{"n_layer": 8, "d_model": 128, "n_experts": 64, "experts_per_token": 2, "d_expert": 48, "d_shared_expert": 64, "activation": "reglu", "moe_layers": [1, 3, 5, 7], "router_score": "softmax", "normalize_top_k": true, "routed_scale": 1.5, "balance_loss": 0.00898, "balance_bias": false, "router_noise": 0.05, "router_bias": true, "init_std_router": 0.0122, "lr_router": 0.00171, "n_head": 2, "n_kv_head": 2, "head_dim": 64, "vocab_size": 1672, "norm": "rmsnorm", "norm_place": "pre", "norm_eps": 1e-06, "positions": "rope", "rope_base": 10000.0, "rope_fraction": 1.0, "qk_norm": false, "attn_scale": 0.125, "tie_embeddings": false, "parallel_block": false, "init": "normal", "init_std_qkv": 0.0655, "init_std_o": 0.0655, "init_std_up": 0.0655, "init_std_down": 0.0, "optimizer": "adamw", "lr": 0.00309, "beta1": 0.9, "beta2": 0.95, "weight_decay": 0.24, "lr_head": 0.015, "warmup_steps": 298, "schedule": "wsd", "decay_fraction": 0.927, "decay_shape": "linear", "final_lr_fraction": 0.05, "batch_tokens": 131072, "seq_len": 1024, "doc_mask": true, "z_loss": 1e-05, "train_tokens": 421200000, "steps": 3214, "dataset": "wikipedia_en"}
Below are experts of layer 5 (counted from 0) of a mixture-of-experts language model. Rows are named router (the router's row for the expert), gate (a neuron's input weights, with its number), up (a neuron's input weights, with its number) and show model dimensions 0-127. Each number is 500 + 40 x the weight over its row's rms, rounded and kept within 0 to 999. Numbers have three digits each.
Before each expert's rows: a language model's description of what the expert responds to; "gets" lists some tokens that make up at least twice as much of what it gets as of all text. This comes from a sample of Wikipedia text that the model never trained on. Tokens count by the router's weight.

# expert 4
Description: Leading hyphen bullets starting new lines in infobox-style key–value lists, plus field-name starts like Country, Other, Team, Insecta.
gets: "-", " Pro", " a", " pro", "ersonal", " his"
router:459449424472465532456465411539455497541530461494531507488539503492529498529450488523514488525500460590491400564475502508478491493520415442537535438471548518511533554426503548511507500529568533514539514533511544478475512522475519460487454442473422553436447484523551570514495493493539553490532508537600441436523529500479487463480461462512510484533507500565488502497467410450541544568550
gate0:488570482499455509489427492464457449504446440492464523475512524409546467521464519535478477460484499478565551526478451492528515453441515470468507390490460502452494443550502442509542569483492525442439510514413505508514519416522486540447473486525452421493446489560549599500520511540523512469458562524477488451526548513511497515522434522429493457446440543487505472476472451516570539514508
up0:531512503503537509557516438529483519493503474472544488563590557477526519490506515568544495527468586469475438543544477538517468448515532532487496506496477488501455550508478468533483466505468517554431465427576533588462462523599548451458459430505501549419528485488441507485437539523581468533492484480474535489452531495487513495557469511419514547519454519472397459530511554469453483509460
gate1:502485540407508494470517496549522601535506494441486504475516543537445527456542459467482519477499534522479479533463488497569503535426504482504522506456464520506423520588428471599518481502497486440567497572513529562488509539442479535521480424445527540563476507488518457447500506561428518448462544510559516485488526444550485505494435445544447501488506486510518539486429411527522457430499
up1:518462487494467513485548496521441533450554543515443535511524527482511487580434538537495488517521535511455492509468512561530491481551509487476502517605431495427513496583418526530587452502542454517487522513541516565489514536504420460524523441481526484523503475572434391479476519494426482508371463472447491537490515517495574454525477435538507499501474493548516508547470474483499555528489
gate2:403461486528515429527542512498539515489572486529435440531470508441589480433497524529460448500483547498468447547519550477544579555516532512483556509519456503568550461545454523498538412538457512506541500448535460570471503461520478491474443447498556511522488536522492477523471458512495475468510522480502495496521458607492560498559541574539463558505503510552470418521480502588490516531488
up2:555526457508543487525442467460488562505486521570532457521474569507427511556476543447498453528481489506543527482511482498506461534482541520499503454458454497421494510457516487442485457517568513476501396455567509436506481515524486523499522426523478480524518464495512522523551537549494566596565502503400513572461550472393461552494471487489462521504462425476419503460433504508544472487480
gate3:451555484487450542486511541484516441471499568472498408531521430422469524477464476556554531487509502456498646457542530511528515459511474486513489558493517537426457434511489523547478469567529480500473494491542476458471512447479451543544494563469459473511529484508469507505451552463399543467501498456488473462532415462524510495544479548445466570518462479539534486488582540543522506506448
up3:477571489496489525441493478512481466490507484539542386514546505455508520413484526539558502542445527481488546578522535491469512512491467525536475535495572537459515481497440531557464467498580446490458510449487583404475495470574563545529461528464475578501480459518559550537521522467454603478505517512486513400477471483490524510466503542457478505484440434514507528487530522520554461496444
gate4:438521469472538525486508432559556454558453546491503511472439468472559486502457490493473534512517531579473493556552496481520571519509504475448491507471518514468464453588480469572484457546549510473521506498467537522514457503445505440407474499479441394461459417460532495541474525535538538507518524527504456520524454491511476631515384463477483510532512528461482539527469475460534458484511
up4:526521505520510481531469461400500479532513502530495514460515502468439489509541467516488537507546534490494583578522476461482467532516517512507449452555454483442480487513500526572482465581439505478532472525394536497506478413481530434535414494484470435520495511461515590424468451502557437557475446561525492465515533540453527528593465501522531503552485482555519506431533519541509507424491
gate5:507530522469512553469490527599473526545437443525431548549433481482525449505467480515504479547483483506509480520468468456541461491489499543452510473456499518459517456527555482502572500541512541521427462468450536454504529552559431495487480549503437539514485480473491482488611477529537455425434494593528517521513460448490486497446534458477571531539506492493374488547553486564495528532543
up5:495488519396561565526462554537471597474526520523527482443450546509507493460475484476466469480469562533490447496494481391472453456471471472522518510459477485513481554523501450567464449510503444474563524492515505493440504554518440483556485424510471468490519582504473514460568482460482497519489543429535474487486570541516459503502527504492563540482461575502504493384570474550495564507486
gate6:451512523497482521526472418532557500542444485474472483501560595477548471503495510518508436584466479510459504527506535447514540531485541522477485498475499453551558577451511513535474495460518530464441455548390502448496485539471462478448526504529500401560507460505515507545506530442557524557511453521479483522485458529475495544497436424507495531492592498456446494597489486500589550464468
up6:570400535486535489425478560526543509467470520520472533506471568441530487433468546501531499473585471513433430480513529474513500496535552415487493538493463494573484533460491526463533388468487466461509463514493519492484439463466495525431452428397438465484514556470498526453505524510554497561538548474453518503527464522510463558493494527502469536503524515447494548516461502513456522549579
gate7:552510454518503534521407536448514487461583484482568540494492504461483461502521545542484540482479442561525482530476488501492443577519460481473510548464509500446599464488470503473458459542566441507584481493468526522506540567488509495398503470475515525503516504521493521534579436499441513536541489521498531556472487506479405541491407470502469570464591505494485454479456483446447479490436
up7:436524521450518513544535474540532489531484496541490371422484549456524535521405519476497513511499499466521575474565541465479516481513543512560433415501520446569515528481483476507440491441443512409522579495442492501515493439565526524535569470453492412447518427506521504495531554475556507548547483520487459487533523503498522508477530542450443477508471498486497519486560494463559499545478
gate8:491489461433462518522455465470528525504544446435527527466506541531522445558474579579611529524472470527502572562498509505573495539490491508502521516459518470521529480502479514463514474538508502433454476532517509518519540578467566504379473511468516532516478506505478437546471514428445549538540461506497475462576483484463502513539480512523540614558485511447411462545467493516500537543527
up8:422502519529514508570533522467505484498578494427425517507494529459485516586508510517518499499479525514485532523461510455456504431547489460495502391470497473508457534483464496503479545494512462451538537494462497492508527484511444497393496466468465456474531445491489537420488490482543533499598456477468462534570476565531468443496512489525540593543577466486478400564428497541467468488552
gate9:416471494480545441426453504501504482524471466521484522508477471454467483533508524443474493448452466526520484492563475522558546523486575411457473485501481427458549477472552461566472486439584476483487453558418478421540503465461479481441404419482519399489480513564509524485549489511529525527536494473520499488456480503562437515475496526460482547490513552511491492514531454497564483533574
up9:486531455462517456448553511535511402498506454511459457535557453450460529545488439514510439532443490512496564565477500491497511477403483539513461491568581502413493462529547504499484493525537533560469559506486467509511434491491549502555483525463499511518558468511560503560562464424497503541466491511475478438530497567496472518442487533502555503455471521452542618524442519509427544474502
gate10:501500506502544457473440511529531548542457458497485522551519576561521482452489568493497535506477483523511483525590426454531494488440458560510521543529570539481519444457455511513465479459558504475506420527466489464500555491438458518516450449536529452523471504581550443490494521449494491469407500543519512559406473443508500535502421521482513474527452506480505606532589478476553515534512
up10:544511502461496477436551563488505579516586572539517518543451518506455488516487489488543492462535525449559451479475572536464482591548514411521458504531450488547537551485479508444517527524494525584561572518558418483488492479516545493423505580494457525562461553434485555544458467527543480512532510514481517509467553542436520518461509499542449477476556495512454462542472533533494489533528
gate11:489591505491553531483529439532503493452478527524529450476509568518520507528487470533553523520477520545524482537520514414545511579475433534590492501478509549483474557507510492512469508462529489475467446467519578488531524577488461516412535574587531521595505500474462483519548516416515494490530501540529495478505545415499520499451431548500464533490561461534497453455488506520591520523420
up11:536535496491484366466495476479570476472409489484479553515478561452510440484468502473494489488497454486535510510491488462506484566508549554532456423502469512496463510527446582475572495519537465439529533459464515508435486448525477467414393510473487484523501577523485542510487509492585509587517489460506522466551520498533438534472496466466430566532500499553555539505534489454496465473446
gate12:498481522535477534490465464401498463573550480547493509521507569557487541562561539592521481485474459500445482509486468554515483449454537474424499539558534463496465398483452539457477457528494501521441481501502478505483519495504521500515455514539495526503504523506534485439472494509440520513441552471530427472487489610482559559451536468459439445537447517488469506422450549588551522478526
up12:517499476519453525507489494471473565444450511505513548469498401478493488500492464478516533465519473425511452447572481514484464497571485501492492464448565398496554502443447509512529520498513473502556553514486505550558496456514456488433416500480526506477559515541457515488512550494464464509487483542490517558518480465612501399485519521457433637480496530493530547520551431524487560492506
gate13:486525481546430505469533477502517509509515498485499457589521537495540473599501484526482463529456554452493545488502464390549604495473539528483513457501566519528466486485539475533478523539460573515496465576493467550513558481457541536453466475503534542607507462428458498553529481415540496495494529542523559484511504448568484512538539537500513568566491553454524494502504478538560571517472
up13:464476489425556442478560435555537517425446509521535493559593522503504535540435512553468508474475444530525474481437534433536564427520561499409508460439409530519492395468513508458435502509570526480499513492536507538500504476494449500444487535445539537542529567456524486469414576446490505506484507489517491463526497503539476527480458487485485486539499527500510533481517485516537566479535
gate14:415469470462475474501437491438544485524504520497529478554497569499499472506542515408467501541423444504493527430491482447561453476426534446571532472484512496497507477507533545493445473507491506551500519551492495485443474548458430521535512554538406574512418485493530472552462479481490484513547521510514534495485525426430450583465488516442504469408452467499485466427556469495539512482522
up14:565517513492519482476548442499457435445502502517527477485592495487469528545559559522494439472455449509489519488548587585505478510558489451516426504533497515463558520437473496416501498526473455553505489485529479444482450476526524455459496545444512542507524531473450539430538527466517502510457420562470408491457522527455560517500477471506489528503470543484530548528436514539515468515372
gate15:556465466466479470449458545500496508465534535471444485540443478406524483526552487543560502505540485520433499598535484492524536491508440542460476566492487561455518505524541550518546451464474430457435515478481503547513592515488459474457468504526530496504539520567455509501538501435482430506510489507508544474501497498600542437582523509466557546565586495475428444468487504464495525448480
up15:502504453443486451495400518516549539491582444560494550503416499449491456545455418491522534511559535512547534510495528484507482582518490470544495469487489493480557495446461483516450534467406522435520525595472472516436542468488538495477410458473503507494565552473507465401442465481517468491493479548500527525471605499505501508539503541450463500524557448473525494539547464471499492498484
gate16:535468493472511524492507459453514448522445520493475518537547583486514422489542490558437483547516537548411505514601514524565519516507543548585517516521493520380496513486552515553513488515503550495516454523471515445442474541484474512521465532576483510461499458500451424435567529469573485538499462536561447468506521489505486555522461479538429514499473539543525446531542524470579550477511
up16:558473530429501488454486542474568514511454531500512460464516468462427467483468473488524502504530488492487464449544458461543489512497487511475522567442449546468522498465514488581446490516492535504619477504607530485487522509492406508540494554490452491457509534446467508465546552474468478515518507453538481479408516501358557528553511453515506507586529506511543561529526489479481465432469
gate17:437544529508458462490518432460536463479514503558474518510500562450537507600505473516496443523487457517532539483487457515459494472488557556551477526436514613415550521553562498566471500515513466521484513526500477602445515540512498506543479485496540460457455428463538457448536484490471432461431531508531530558512444466564498517547478530423591485475507552480520493506461482500489520539551
up17:546511465497543476535509530550489562457514489509504432505522343568468569464469517369488551451458458491551486533471559478480496534564456490490495459537508435512465549492443487482547512472522554518513502505470527518577474452547483508468567474535533537588569570478507480550486488471461479508475518514489487505488480552456532489465568487574456515490471515516509528498503430468454478459510
gate18:521517534503558477517476440546532562537536526591609445488516525523517465504522528519525467519532555534500508503431485471520538466505469476496503504498510553481442467443537535539524513473497448377544530476483534469438390498485543518528449488542502475445490502551526517522513470513487477555487515431439562544507517474532442511450506486541548549579575499431475448527571551494523551509536
up18:505483444491573517536507479522510475517496528483475427567414551564486490521500475416554553549504523499527498478531499547479586535538544494566517488471481493466446488559512454500503555464483626558474424470484495488491493536430466472469535509513463467494448480558526507477497522524401520498515519535505470453509535524499518474432526529472398477509465459558489484399550479455541508482444
gate19:428511517436482618492552427579555547499512492453467594528485441512559438534537535529446485501538525564500477530506522499538544460489506468514528481534576508439544483520522528494490533507521571477485552526430459469527501549417474544457491490523538475532491395472519424545530536474444528567529498532466500557490482466565520490509429474539486551513498479477539458496498480507478536541486
up19:601490495488527466529480523487430471520494459480493508569535455446473495456456563505444473502518527485466474472468485484471517516519479509523517525558472422554560441491518471494428545515559491459490483488496517420483498537520469472576479445465544483476473447587505583483510438564429490499461540461551527476556466536437528528438531535527547500591450522538445542571468563541490528490475
gate20:484474487556501566423537473579466382503506500567463433500440437572526536518495490523520536469468488564495457505457542436528547537491436468455512573452550535564513498452510524495520454506474505525484508455555478550509503505485575487476528497463464476511471516433474535466518552463508530506473440496500471457459531444571497495491452453477549437476580561536492451550448546453535493511473
up20:500495461496481468451485531528507507484445522481509513590523450526469544513558492505467569493515491472443496432525578543455522506503529518545528521529453504579550548484576476493471486484452439497509457413527533537524530466550393523567495457485498487560551482512529395401535457511429516488461453468467515502456529511530484541472499492456512490554551458504517479463456453458468456413547
gate21:502442445523558509529442528453457449567534468502485478545443483493554484511481504423486449483507516459494492592454466472593480494463465514487514501539580503482495490524514465424508466516509554503545470568481532423518474423507484483500466535553489496506420472506464546486547520530448506529490539505554528568482434546501523533475478522573478518636579450541514507475566467456513507512516
up21:523483512567502572509525538510490494492556489419569459545475558498540547513482499522488536509544482473494490504534536530502532472530449512544497478473503570503445530463532469524542500538448537507500481503595503509507559616493482508465517470486564521533514473564500532519510545488413530526663480509546501438481564456436433554496547497465498509545556470528512521437484557525569518503502
gate22:544474485507483509525447505513530459475463505529473543450495514464516475503485516441479469483550511512467502540478459575631530591506481487470526473510448409478545509512415526571575443475525530527563456426450566544536482464495531450429473526552544516482501478537509482532478518599550505490541496482534416484461430499495511461489479488550417572529518450469482533522478476495496529482536
up22:462497420449524508504475489508493525517473544528488428531549564533496494516537438564547512477498415556536476512485562503516524511433503451613498562462469534553485541504562505476470449511542550485457452481459491466477485531526516476505521519510514436522474527492527391558488494477476499460478537528524463525551484485437459485486551443502468532555508518489441461575598465552545566582475
gate23:478472446544585497489550412429453504487477551536452502517534456478488488458471569530482427429404549507547462472537522506487513538513520489556502439502425483482483464511608508441560458514552498464468529556469522496511506587534511518510517464475500496461480474503507440603473445468565543509496573457486556512528491534463526505407484555480473524496524523527450465554518492509500501516494
up23:509546529478408485453563528468466536516537503500473509419538443517541503544534437477543498547510559555499501516490485531483547568464504468459430547507480440509553543428549431442528475487463467476453558530437524496504440536516538531497553513461485463524503434439513516472525553483520544482432478481540414454588503480508446464510449483528542441518526458537521520508506491440552417531481
gate24:458451531559471505560522485482523555448540507552552525530560579480495487452465499515481492552485458542475490516538505547536528537499530484502550484481492453508480449519497446498538501503528448478466453505498595529515518482424420534384462474548488500504489500403571481413483565503506539574490543504501552490473519510533468584506514507496540537450459464491495408570446463501508526420478
up24:511494491484557501555515528453531460459394496496513497528499460454434431471440462452552453506495458491493548477475437519480486471483475511496474488470499468490563552582517523527457497400517472496445506426562507426490577516480466480438507535516476532407524451515572544511447485482472453531510535560511521545510506476501547554492468456463492475488572526533523510477424436420474574498468
gate25:472444444493525513529488468502456517526479489553521471477483436500498511504472544496538524438494482513502497437560536472543498475479422487496478528472491478367486525455540553494485558583453436531433505542477536502543469480488510478497493514523522489482527402472484580504449588463458523501513427504479472493580485519436529508481497542451472500572484540523421394422443472517518486559490
up25:482437480558435610538501519459531486473538497435481504539530515500527498519485526514500469448502501532480470433573528495489484519574481564435537486527558563528523490476478533545488499509493576446475452415504514528554584516530484456562555511543543529445508541577524447563531519476470490560513484549486497470409482531516482535508460519558551524600477499459501473490420509439484521526490
gate26:469511503492461526467461487476408481457568463490450494444510555479529522590497592460389513512468478519499470455501521407555573470567434529456536503517515502442507497482449495482517528493500538405546453498524497530494549464418483472461487455518509566560530492427500466491542516503485547461477531502525484476513506521533555481538480501517487560460563467519505498541465508619519554473503
up26:487509550418570422467479502490452501489460476546375478457492491491591488480437511486472445479562483523555553471506508546508527476485505481513538543551549416417445530508443507472496505492551512521544524504473480525482508506465506516394471465511548493513543422565510499450519523448545580510453601508511480489521463512502495470459518520507504594509535508441485530541481514534521480446542
gate27:499490492469517500545457483510520481439495514524543424462493509432527456520435510516547457537549486515507528535501519474554537491558435502455500487505484551516399494480498511450579467513540485477502473421559612517483482467489518435402493444516488443475483451477460525530452525541555494501544484558417505475483473501441469592498447541514454533533559501509470472507509518567561484573438
up27:520502492482564512485468540526522506542459527503540539458490561457510510501513475437529463522530526510471537488506464496518570429486511504525507452572509471403466502464483508509446441498509494470496484423582527487525527406532529477463526525453502487520475422528485566554541477508464534456498618530509496488442522482486496517474494388580567490561485486488451511479435500521471503630461
gate28:531507463471537552484447482469502479553449573391502429501438618487500463532454448552515547500480540480433540513515486516538575472521550467535520541451452544461458409463471425504553479474431527508456413554538545536473501522485462485486447489548491440546494501506483487506524468511526565505521579499533491446534476510442493502502447474532517489456507535525552432482466466510524506497519
up28:505474530451490481454505536450553513511562441605499540520441505515471550549501551492519555457543484490549520465478470475496539500443468497565461536462506516536512454499493547407458493489526491495531557473420481532496524503453592504487588547528457538467490475537447400595470502538504474539440446511462531501425464491448490536545483483448502438431500537509460523470567507491484465529472
gate29:480534536483520498547519467542534490473534495508439479438468540475489469479522517483411433513548548424431539552494521517549584571495509498483464448579570492464550459536526456526504510470463491447472456562468451475492551508587512491511458416499533488543496517484492523493571470481562475524571486478520487513522481488605465505509430536432484462538506558503554463507444502572544488544470
up29:509491519541472544483505518544453515503472527483521520551560527458510530490508450510487569472481509496544505456495476574474527462493520530556491520385456582477455474489446427481533527474513535520566504463481517522518504535497524590526571535560453462538563460507498511500444527493498532489438458494468516531486510493487434495477517497576517547365554518464549521522583546449383514471507
gate30:490547521527530482531496559527587564516472504523498548576509468555519493563462440475512501475475581552484506542471416427555541507458535500536517471579436484472487508516496515490604551503475494583453515517501515484490499542530439469516453542502421492502530508546561507505481521458486537532486456552513481523574542601537541476524529497439578486517546497530537497432495470574520537531488
up30:534497495500410559540540475507537536557432507508539524507521492451517474432502484506459536462497551539538477507474486463545520507458544484456482557439442528442385508581458510498508526487499460487509548578457529453474452505504486472499444576583449491572498526508537477556466548506593472497534489535491493508451492463529477454528468385467551497515472444501512435474527504561503524557516
gate31:538486507545545477458506454482427463496532487490507503558531525420501528500450552576502487540503495490444541504526510497502477468510507476451488495597469492477512478509476488433474562500510455355440466557509527505528468458486510474519512464512549509486475473573528516507458469477473451495473455511477507471493513484554526537493530433471602540581535489483438484595462435595471470411498
up31:455535527545495548530477454453487461482525454532531436568512457510464470506575548544438545512532523525482542495534498541532492454541509490565500539563503496501509587505462482437427526471531513437507462481451493457484501488457530465447520477568518517496460524525535470578554467464503459457600456513493494484540522494515504498419522416492618515486540429553451515543550517584512496529482
gate32:518512480533569487434485469538527557500534544411509515625422540547612541498537496485441488452416493486477508507480428495540545483526498528476529504541501489458503539454534544479598538530483471529455485581499487538485570574563518519525466479521506493512468449544520545491498417457439473506491516471494586484429583477537512486536484469495473483520512527525493493470455473505473500527489
up32:475508585527423571522508529468447485476522461464428449467569409561445459501467520475535521533542517510489504458524546559418523532482459511534474516453502522483521492588476420516484487482542563527470504501487480456505471492454461548502445381503532494521532547486471421467521516526520488444518474577509405494525458537482478504545501584485465435476477528467495494460509557465495500455517
gate33:511460490438564538517446439567567464497514509472502508436518460431503443537552515524498532510481501490513550569581465481494449439514471459468509478446495574494470485534527496484453546512535578473555477496517559489437488461502431525514396514477505534516394513457553519473486521526497500444512552494541540408488462477490527497519449459502508537458550507537571448488520521528525470494604
up33:486519498484555485500446456505530486451491443553507475494488543410530459469467515431439513452471539495440476526456524455552586415627505469500487498528550389534493544590453500499446482501511540446453514431469491511493458493505486485474458488484520500466497453470541469485486525591525533518485550441537511517486468485533452535493499522469487543552550559488501501495472455580530541569469
gate34:460519422507437471517470546503606445499491537479500491480543488548551547523547546500484532480522454560499582544597540418544472560555487493496429497531529469563506465495482470532495444518482468502488511484541467476522493486504500505480507474494484494513492456554543568540447557504528499516545466511561524489460474528402516533534424490419508469460466425500515441511520453494580422438512
up34:550531480531555470523533547536544457577435446473472491460495465508490442502506492496512472535496505447548504565466531552521507552413536523485546539553560441453482486476529506545466527501566454510494521492483430563460489377558557494482559481556515491550482519521480497568463438510438527426436549480472515521525553544492580470505470515565438490500501518498467558489488513475550483457443
gate35:521482527507537461465492503430515526490441466592506497547518610510465486462518550453471498500475473547501586528479470482553494451455533558477515482534452458436397516456437479563500476546532462451505484558487511490505538492462518495434407403547494470472420466539564501427478471497554516460508491494488480497459529566481509529508480529454449478566484530515508471517491465487596520495529
up35:500524520541449497414447486553544548467510534396527568566511479546485437558510450401498521542463533464532497493527519479505541526477568474527500551519418527545546495469478514396441525510531466548535449513476465449480476507496444497493509510471503529494491549438493452513501488494463550509498540576469531502438464533493470471546519541503527475421541469504468561481612533537480495474447
gate36:486495497446391481517514575401510448490499556466511569517548496497439504497497547577518488460479464609488500555525481485514462486505456581504442522485505497508506463461522519531455455562512518457444514481570480479499604509462443505470534540519553516463507486538475562492559517475415513466498465488507506427594509576476547516456449550431532522508516485470468531457529480507500495521491
up36:544545509545473411484456512493547575528488519439502478525486486541514557486491526467535532524549529536542508449517597495506491479479492429487462468517546504535624512486482535533530418396479459575582484521527460530504468605476456481460534542461507485502516471479517506504491490458481471490541435514500549523456483440506464565514492428531463405508539502532517490584517525475467485526504
gate37:646520453482512490539479475581476512535474525505478499543442515481544456443517461463436516574507515490438513553516503418509591465487527576439419538489524508473482555495558535487501527529548485495501457433477548484484490489469514477475506506549479474519474510484557482548475473533546470490511478477545548502473515523517479457487443460439454525552495575530446515544462460394471551538454
up37:490564520483443500438485537460492488487440530500441487508555455517481550513523444565547493492475512516375412425484532517476487562530481494541494488564416530469480479489519552562570493451504491558472479452548499460511501512571480506547575471492454464466552507547422507493439460496557453532480520434482438542512509443488458489442545452491534495431497471457489521520530463512456522532457
gate38:538536450457524522512560498526469490567473550627561462510491537444565565467525495459458506541518497561495504445447431405512542474558486493557484505450513519551447504479505480469453506434544546439546545500465513434477468471488507508481426503565458487481512445509507486478511548543506538439530474460445495461506532518504463555456497491430457493511424511436432467519535508538501558530512
up38:465471508481537525403518509426562430537519495522485558616527479569531524571528501528491522537470476505459554492444494434540517519459509500482536502466554547494501562500529549545458505477473526459552512508482469481537473561473502467427529459550470443459484512510574549541567513469459520491544452583521559492518460517505474539471441411518590483541506465490474515490454456516505552452529
gate39:485503492543513462543395546469520465502491507460427470511499461604479502473510555595524498486447456476425497555544439511553468508504389507511515566493557421563506492535548474479579488540426421544424488544492482441476479471484494516463464474491525577498478475493496510537468504484447492508552470544554523481539513483480462488524517575434533450514460497497485497490446505516541485455519
up39:529508479561523510462508481484480518527548511571507509491490492469473516585537513544482516536504512468508540604546521520580503524498450521537459428510559491538524589495408477447545476489449564470602502539461541410467469466503542463433480490552473514486487574426488459537474543570534457519498501478530469509465474541552506455485516503510492488595489449478512492438440534529535521453463
gate40:507512517469565509448555552483444532491471436478486526431371486505545414486461531553473454496505532513457475498543474508530507515554489535475523489453556525527488445582506465487567500479555457463383499554511533529507455545476537435456507529509532561479500534553467484622498527557528488539528532533524520460490498498542508517438486505520494559515487495508466501543457525442535577475544
up40:519504524559547484535457470465505468520464512447521542508535590523538521450504546435544539473425514512446531445502476482507523509506491494573512514456492522484505496501397479515515415495559585517494437504491548494534408540372471509512528471538424491427479413516473467513521532574516522560492456464539474516438501476539535516492514486482507561460497552489515478452597505461495490492493
gate41:553500500529473527460471520515460528530567473437488547553474474490481458507466567537471498484594510509413473543483474473567533487557464475507537455517507499559537483498444521520488540468488478430499492518499489531437511491460429458428463473482514508559480564548523544479471514513533450495510477497540388459556482472528482588529478475512499563568592539555511521603486521591507501517519
up41:482485484546452569547572549513535503525491539534478503549532496524516506544500510469489504524550529467421476403473472458541533485586522554502487557504484457506456527547522489595532578526469598540528477506488452442535547588508492428513478501485479507549488523483459436518506490585493525428495496471554474522470452452560468500483490481531532478573507537502445571530562518482435463543485
gate42:477534497549407461461576476437499466537515510478512551460467560526525485478521513485504500536492475561494526496477575476504584503560512490433479494548478461543472444572469481524495473513454515477470494488481545437544569539503453480378450443452502513487478497495494536547570611464501538489501507539503557473559530525509473524447503536502479454538499455487427466553444502464498586463442
up42:515449487501463510483452538560538481475517476534497467509575541538426488470506446440539417434420482536461556382500494538486495518498523556481478520567528467492524446492510483464518538510564531451436501497558517464513523560533463495539528447410564471472545434541513507484491473496488548500448549487516525495535422533442469545466459510528489458487494516502466599537485503523459489432570
gate43:543511507490497549490489495511467526530522562534489443465450558465488538462471501507454575499464461477477477498511494401543493530509519430470501577443433488484439453471465534622489531516513451447549475530531529409536520500490468544460469512496463470487526519400502519502464580466460550474582547448482530478450561546520511473514509502506458484459492467498469459495544418558551533438531
up43:506485537462479486470535593478530485531537524519412539551470454483464475451488501466443456477432466531503479418527559503495531495483531530507446481559431532567514468505554435474512513459425457541486477644517475472556557546511485490495530487434501462494538510496495564540464529514482526520486544564543559503522529567504475419519543491505474487539556514481527544435525493485509512408468
gate44:439490512500512465503432534513524418558477465493502587566418465521520430536517461485541538475482499505448459524585571470530581470516514496414458487457518457455424494496529526576506518506537568478526538541522475526473480563459448526470487493465459461502555475592539513487517535500504527524544474515469504494479528459570455521498536494517520584497513498511508435507573514453528498431577
up44:471459610480486459474494533490495525508464526493459537538471453555533450459484475422527531466481507514492434529503476471586559529576580510447487512545512477495477444521473500590526430489485496480452524459498491565534523512435551511476461498454517498528464530551456498484549566472493519525552496544480441460446562514555416501482485492586505539508451441541539498434493472424450447486519
gate45:566471462416548534453442476514507473515550491519529515455431497482543450512520492407522482531521502516547543590481434469535540455505412517467466473467429542424519537533486481502525492536485509509554520523605499422486522484476479433476565522574484473450460475490579507477500448464562534436512478499485509515590480515499525548556528525501540459469489529529508441513451522511573487481506
up45:445527529507507452484509442511542485521479501535533359546498512491477536474509481553477486467497483485501489431484462463467456444526515446481510524517481522532486463507481489530473481461560431526505496527495483553502418471558586474547552576467555508518475506474494493480530451561479478471472567502521558520513519495430512517401494479486458378607509473471529548503449518467607495511504
gate46:466484485451472498575580478505497470488510507504541430478502515482526436426545533558461503465439480489454528481558572465590468515519463515536452588449489509473481424516436535493489421505500485475475482517578513488441555529463475460469516481558453563545431504506481498490466524498500494541557484462480495501501470486448515514527489551501467516452489416499432541544599453585526541484453
up46:485478552504471478486626501490518513464453519528489490483597463559505475443509547462473465477474460506514487501490561501536463511505537477487525487498488488418471556479544551493410531482534485448415506501565554409463504500474545467419542432462509504531505517468415522538519522586488463606540500525476513486456529494522484482559489541506451554506524489491524602554511480450527522478520
gate47:552480543469585481440414494507504457486539495502460539526571609425494473510435514518481526505527507432508539496457522545505522535478567470485471456510429465489502541548500538474501514483538477462539493526502501557452494476475529507458510575486491510513532403511504457539506498599519522503501541478458480467477570392516586566531513489473562480492526444514510403481469540513522565489502
up47:422541530514579476479521438464541486548474488542510562545548518464454473510484465444493537509517486538483489502475585424524477459467538576513487413532478529504463491536530473561463532511468518475505585509456464419462460455501441532500480509496464429501545528453477462446459446517483546450482567491523477510542525561525508568471578502575480496556456511543473568511569502474540537485549